Experts of a small language model.
Size: vocabulary 16384, 12.9M parameters.
Experts: 16 experts in each of 5 layers, 1 pick a token, a softmax router, a shared expert of 128 neurons.
Training: a variant of SOAP for the experts, 253M tokens.
Below are experts of layer 4 (counted from 0) of a mixture-of-experts language model. Rows are named router (the router's row for the expert), gate (a neuron's input weights, with its number), up (a neuron's input weights, with its number) and show model dimensions 0-159. Each number is 128 + 24 x the weight over its row's rms, rounded and kept within 0 to 255. Numbers have three digits each.
Before each expert's rows: "comes after" lists some tokens at least twice as common just before its tokens as in all text. This comes from a sample of Wikipedia text that the model never trained on. Tokens count by the router's weight.

# expert 4
comes after: ",", " to", " was", " he", ".", " that"
router:108173120135118098144173167113129083146098138079115118107101139090116121152127090084101094134145114158138157123138164140126121136149132098112088147094097179104146158077124168136155119115095133116142164132109117128150109183129137110124151160153153136109113146155139161118141094128137090118110121111118125114119146144102132104179143091112120127111098115104075140127100189141127082131150115136152133113140092136119097092155122167116107131101144131072118126130137144137142171119133132
gate11:121156166117139134129158120112147110127075122157194119152099158085096123139094133089160121116132097136157116153091155155140146145159154142118126135112130155123118163143127178139119077132126140162138140151120119096132132161141089115155132111149154149094144116142140132156089111132163156136150109152133115109134163149118147118126145162143133141176106175112102124126158125130118110182164144153099137124096094137124094138134102147131111131151129098127110068116136169144116174085178110
up11:149164178046143152161106095126121115108123130113119131104111080138171190143094098123134130148168138111121129086165098121119114104154165122168073120137143130164158137142115084171146101122159115117120178158142132134134135144112102107137108125143130135116123115099142145090124131125190074121124088121125154133115111116125127124140124119153114111161128119150148113102133142139096175104128099130149131153115154132114105121137108123147117149115138117110120110156150117124123066082109156
gate12:132122141117131144138123123093143122128084112124141122127103147072116081180105106137119118139145129110147142115131090078116103155124123116103158122165124112111107100107090126173134120136140132146161138151125120124109116207116118106137122124112133133155137160143077146123168117146157162098144086114092103114142113136132090108156125117153104167133078119114164114101136150172111063123135150156154175102126084110141171113150133126175118164113109147146132118107150107131135162144108100
up12:103120106123109125101119142140141113107162136110146133135150109107169112145123102104102075185093186142113162137179120148141126143133153118166109111105114136120119142100136138139121157117109133126094160116163162126129108124165143080113151112139130101093162148090048127118083126145100100163115096130148098132127168126138141106122136094099136138134141135108120122144129066143150145125134108118142154147118125115125107133102087137118162158073132136102140186122122154105154172142101114
gate13:129169096172116137125165106133134132104141157174108139129112122157148098137121139098140156153135124201129136108147130123092154115144068153129128151118137114176116174128103143146142132131135154129159135165139127145126135177090146074118175166092082120116146152129157139166102152133133109144133139136108111111144114124129133153154096098143127127143114153078123169132111165055114109100134127126132122096123131117119147146090145152126156103078147081166143149138138137144115141145126106
up13:146105116137111137134182135193120101087088156083133080144064134146103181140154192115138100148146114148110121146158118137157123135139108115196155096126136144129110117103142134113099142100146135117118164138098109112132105146119139162131152141142139120115097090149116107185131105091092136122145144138135102128133108117133137160092089114127130125150093126144092133134097143121154090133165160137138151166134117140083098116118147119144133151114164134117116092106111119139139109166117111
gate14:111151098131128116151131130123128159115142099109099183144169156111095124092143098095126120088101103185178144128181146087147168137118111138147137114117140126096139110145070157139139114121132184133096130145115124105135082195130130159150122127078126148127092127128151134107114147119127102155142144151125124147121153135087146112132121159113132064165144100139115124119137152082137127105112100143107126137156112138125156153113082119179145119137124136107136117108126138093173129144136160
up14:132126156141110144136091131146123142109128111078137109151131163114102098149094137108150132129092108124161133145158100091112131146106156095172145140118112069106113073186115082141120121099102158169111092145162113126126123119107123129131136125109133148098169088116124196138088136147128133137116131124128156097133131130138090107138105114132097083103119089122141102129164093122108132145117117114114109122114120127110188096133089160147113104100085152127142121104170116101134167153111100
gate15:154117130130108107109129120103151139132063142122114148133096125110108132166111168126139138147118144178083089158112128129115149181127102105107116116155131115112138121166105116146149109155103100158152136118129146111087131126130153147158138133151128145099138156135123122158149150107113130126132131110075113155080117105102130120139128081122087131124166104093157166123122127142110180143172148125076099129136152130090122158149157176114134089155112089170088115156142132080156147157102121
up15:171146132155117161105088128109114176178134160110090137153145121113114145116177118169072166111072104094117102080121144123106109119136160132117093110129130168096122116153117123104107142140121116114117113150115154133081134132118121128122159112114137126090112120117164137145119123137099092144115137063110152115161135135130081108120124149105106136133173104097158107163140123123148159117142112121124140125122169128180126120123118100112141158098080116097117115154109134093167137122074133
gate16:149135126131169118156115147146109115132144142089133115137105138105134138121134107154132077163158104110154137123125180125117107140159058159110102123113165141111119112123106090140119125100096130071136159154113143153179135132146139134164113138162154141115122122093156156090170077143134110122132134102144118105100123116080097150156103142094107137123135107134100146154113165148161169153103082148128183147145112115158078172111145111143146153122120133108147136116128127158104141084139124
up16:127084115143115111109132124147111118134147164123143143108138105091135155119180157162106125112134077157138086151131064087145141131139122154102128124145163130127102104131186142103179113139148144172066120103114104142131134114174117137139134167135160112109121121149101104127147138133097135145127114116174131103113157114135135089127115108107106167099150105157116152138150136133092127111149124131149154106152143164148117133097156141095111049165119146104088125170103153129127129133123142
gate17:123128119128097105157135120151110123168128147149126112164121144150132128129118134120102084112175103109109095158120126155169115133162131106151168138099127164136183134124105161098106145149093133156145112097097100134131121110111136094107079163118166108136125135138087104116137113149140175103141119085120120145141171165109117071171105151137135140090128123138116161152140137138119096146163154165134137127130172112130131132146145152144145158152106167107137113155109095086147135054106113
up17:115136108106156112153176174112120070113142146098097127151125085120098178127135127145083111152148101104159144093112121171123130108124144104146094094132183143141134113131114108084124107067111149117168107115120163126161090147179161121082115145126105102149097109144132146123144141116129117128091147160139136118118108118096175129137101142111137130175158159162097111147125156118125162100113087116119150143122153101113090132113100127130116126169123117099117120122125107156103114151148127
gate18:093129158127109131117143123108148089152087111120144118140133114159101138122159132130150174105101156094157121099060130120119123153129086154088145133151126136154146105104091129089125092104109117100098125113124151111157149151142130083144133137121113146099181127106155116120117143135147136138156106108129113175114090130142168120175105090146124141149131101093132163088092154135146107133110130143149133154152148080125158155141139122142126141088117159127142127087168072171149127096132170
up18:154139148159092142081145128133109149134139117124114151123160109146113167107155149157128135173135143108154142108125102115109107078172151063073091161134152154112133165121138089142146117103160076173101144138121136141134134121126160135091117162132077144163115090142146136145162147110103084142128113126150119125124091138126116112107118158170123116155127141094132131098122096116138138176135135095153122130148124155173137150160108092118104124117157104186125148116166136133136154147124140
gate19:117141097130103131170078137183156130117136158126124151110167135145125110148093110145123093153177089146122151109123144129134094140140151107171102145126122131160110127086152100109118148141137114111083177146129083162156113132148129127112170102110127166087119158107094121138163119103145112147155124194151120126131192137164109121129126123112130164156121112143119131137135148088143095102124096157136125125098102154156195180141103133121139145132132108149125124147124131146114132095108106
up19:105161092095131114164156121121066126130111125177075132158113089088126103112150105143164120113133148099102135135154123163127111174111123136085129124133128115152130163101129137107126148165166128103109118105128126127091159098147138119106137077125132113132113165155102133153162113142110122125123140112140117149131113131102148117157135140151139150109107096134146148136143134113141122081120142144133125138112097108158118148109092132155095112155127129132160076140150075174083105087058083
gate20:146135144136098117146142131122102098175146136128131103095110139104143103142140188090109133181153086133100124116128145096143138139121148133113102068107118136127110135057139160140119168104120145086173119086103137111101046143162127116162122078107125136133141117153110143121164162131139169126115135128119136138158125132115121161163134140128126143120123154139131129128133114110157146105124125092114139155089117125124153091138169187136080101095122141127104093162147099133138123102135132
up20:081090070152160124134175121107141127169115139142119106118136127124151139148141080135166123144144158177123145110099097134084142145126134143083114122180148183074143126151111124137142128089111138159097115118173130100143094186109172146099140133098110133100157146117138075117181171145142120118146139126133093128104100124129132107106132122158119095158137138118150129145143105070151125170159137165131129133130106126151111136125126159127155124123111132096102115146142114109116148118129112
gate21:104157160133103108115077132156137122114124139117113135144133115122086123159137130156063136171108131124124102126150158144157111135122128101153177125119161128114102129105154130096124122120137112150111141171135122113110119159101141089153155153120120163144154137162184159141119121109155162111152143136126103104144141131105133099123123157116149196149125078105147126155142141122100122103114122138123084123130147152140142163194077092114129076149180102155134104145094150116159117137092119
up21:148099148139120093183112160171134108140133109129188090119156132127103161124101132113128126103145093116124147111152151142146118104139119148143137168164154089115205102116134125128131124145081091104129123148102083107103183135097129117154106133123136153109167109125122159117109139160155140138123111102160144107134147150100171139139160091126114132170147144138106114133170137152099142142107148103132118094128190166108139129141137131135146069137136157148112121130167139109162113136103111
gate22:128084119130136138097126112105123164132133106115074068114153153102180128120125128146178149135126127123127115110150110127133116130121099130163121109148080097144128179128138130137120118128143131091118122126135119104153126117136148086126137130170129102161082132183151164152105159106115147105126118119130138109152109126155121152132108130117134120103125168131102125102092101083127104160094101147109115135138138105109143135140103150114087146064139173085103145089129185100086135136111063
up22:106128105134122101108137111151112160122091147173157119138091160157139109134079116101139118099132131138097089130097130142114126148137102186153113088085146135088107093120124133137139119138122123104110114119094149093102160139129111114124148129096118170114119126134123069121094127167144159100104120122098136155152116079100127099132125140172098087123151161126150149101142175130135102118119163096162176097116051145129112149161120111100132114150130092147104152156110124138123131144117136
gate23:161155134088129129154133149155114093141105139096118110094122140105123111111133166098134159123091117143093094136153148173109152141165144136101134118164087105130124124087134131153110147139086129127114151118177120093140103100112111122150137085108081144163155111153104123144134156126116114130127136096111161122109121118154128110116105145112100145136107114158150115136146133135117078124179137098117162172141142111053087120155135133099143148117096095137131179129172191150129152130145130
up23:103130114108143102096142109124128134173146173107144089146112169142123085101165130168200120111153160172130122114126114148119160146092099113130129107138118126154127119132112113164131135112135137097146136131127137158116118136139112108164117140137170126148122106147149109113142121156077083131155167128131184124101109112129146132129108138150137140094097170101049099148157082120154121152127118099137134121147108152115136135149122138107111141112144153142120199138149120140106109171137076
gate24:152109128116131166125119101112121120125117152086116104082136103154170180125148117124085105114132120113113071175133167148174108133122136118141098154117142086163152110140118094149144103091143106143112127141146145127136144113133158139128157159160067132127134142156178115119077103106162108109135145149131102146151151167113124116126102162119147160055106137173123128135124156115136094130114139146130136128140142112109088110142098111110117139124133147146111124192169137129120118132113074
up24:134124135111125152084120130098145148113091117107144171110127159122133143134146114151115054119156146160097141130151180118160137105119137144131104110115101136076157110122084109132161160125111155172127127140113142117078093119141135133134166126137163135168151123133123154147099086090158112144139114140138176169113105133134092106111146106165077128147142130124142131139129131066168123114109106144090128091113100110148155147133107089094127141115135130136136095090154116147161097118094098
gate25:122101132160158112102134108120121131157074174147122132105119116147120073160177141133154148099155118141091124107131127117139101148147140137139133103180151184166138150099126169158073110137138149157096108122146131104105129110164139174122152115140101136175113162132132120092154153142163108132118145169146149126153123082128145138148140099110123171132124109184126156151138099118123087135108144119142108120131082119125135159131147132161156117072105105091135130131169136134124112111104114
up25:148168116165137137099134083152139144173120136148140119140098114137099160172087084124153116158136134099102120128122093126097095117128129123141129136091118144127151131115139108120108111124146151127056128114081146149150129125139126121129097117120112166131111088143119128167151176142148128115110137129151112117115101088116094165186137149101145125114152113129144127068140101143160147124122158128098160179137152168199136099173173143131129144138149142153112145119148144124091138098141137
gate26:099150126129082109151118133148125064126137122114156146158167143118164143116152118119092128109127142084168144071107110087134112139168076093113111111125126116115133132143130134150162123122140119131126115156104116154139100145118148172095118092134135170130102161149090121192162113129145130119075120068102116102148165166106091137136139128087097151131123133109122160139132125149144140119106113148118107131097139127131154106154165105143101139106175147094143166127127095104110161118116139
up26:124106117125086131167144175123152093118111077154145134160107127110138112160117130135149080169114082155153128150123122118110152109141124125088154143113122107130118125134156130166134138149128124121125125142089096145109110142134129134124112148051136149176131130131155162165169158122135166152125121113125116122152153179141096097098112125112074167180095125139110132113142112163137160101076106142126103150132127149085159147124123121132179156127141149089141092121152102134086122146128124
gate27:127153143102114134155158168143125084098153113120125149139096145134085095155093104126089078117136111175140129140135119128050079180102104096127136136124143146130116093149111112159099115145117130137158104182094153132169119133147118129093113158098143147155113155116108166116140154127119124089132156108107105106101121114126113144165160096184135148132138133139108143107119169111103108162109100130131108129120147160095139104111116122110143148138111155124155157134135112139196133126112134
up27:102134159128121160157111104125151123140114134166150129127133127174186112122133098092137097117127107099143113146119159119126135108169140104172118113173132150109137084094151168105115141112126155141127146164090075152157163120152093158116126120133172168168078136117089112140140108131128154168123112112158131099148167106132137107151112131099128138107082124137119087118152098170194162127106136107155171155124146162137139127127132125151124113105135138130093152161111114111134119111132163
gate28:142143126110127121142162100174138147141141142090103162125161128128144167092095134112103138138111118155107185135173135104116125137186082088107130104094125142107153083088098144130128155156130100145149190175113074150108131134113121127174146134160138116114149125102157136152154161116125115101113161162119135121157099128114102105146094105136109098151142097117113149144135142106101114106140081126146111160129088172130127127118142106166110138106145104089111130142106088111130132144112115
up28:160112129124154157151119178114142112148137141143128143104098108128125141103124136096093096116140143136114136138143207150143128132092114100122152142120118119126105085138158117102150139112087154134148150136126173100140177118137158129148155164078118135148139120091115162111126138159130088112101156123159126146105137163132120120142129140108161151133160124179143124125117152170155098089111098100091170107145156090169093136103136111104179142091080122129143125164135131138127085097118139
gate29:089114106167139117131139154134143160172091130079117133133146141120126201113119156167158088147167118118118138128137139132103122061151091102051122107143157167106147089134134148094115085160120134147167121160100140124158081146126120155119131082108119159111096108171146121122105163153119127125118132123093130109058134121124128133136111132130112114120133173105151112098092106120113115144131133151144131129148148125096110102118129138132116097116144114101112134124110144119111128082114119
up29:107132102154141085153133160156137101091159112100145147166079127108127175135144140122113113132137137119163134107112132141144116114110111138116099109168129136133102092131118106135142125143121132158137131136105169095124131149105147159134058137146181159122129137173137135122157120116115146136125104110117064137109125104135161130151134117119138135136088128098160120128158103104125120157129124085145169113164148139154089114114121106130225074126111128130123131136099075087126159156133151
gate30:116101133158126130131173114149139179161143134104112154135104125114146135114121140112113115108100181102111138137142136147118110120116074110105142109127117127122120094113113144115136179189145072094138108139131145130142165137144160110126119116087165157142093136161107142134077150136167125121127098101118115125160153099155136065107162114152119117104153083119107113093170109163137122161117115156132095141149105145081182128098116140083162125112141118161124138145148145162140128151141113
up30:137098170102119145117150158112127164144160096158143132155118101112137098130117134116133137150136112134126140095178093134110172130066138066136113102166075096153102141152171144131114137153130115159111114088125176120117164182110093168144114117117124127094121129087121099134083131148142124108135115129092164126127130171125134139115099122155123126133125104138152148158158114116142116146086105111146138131093142162098131139113125134148107113140150160120114135112167161159156091083154158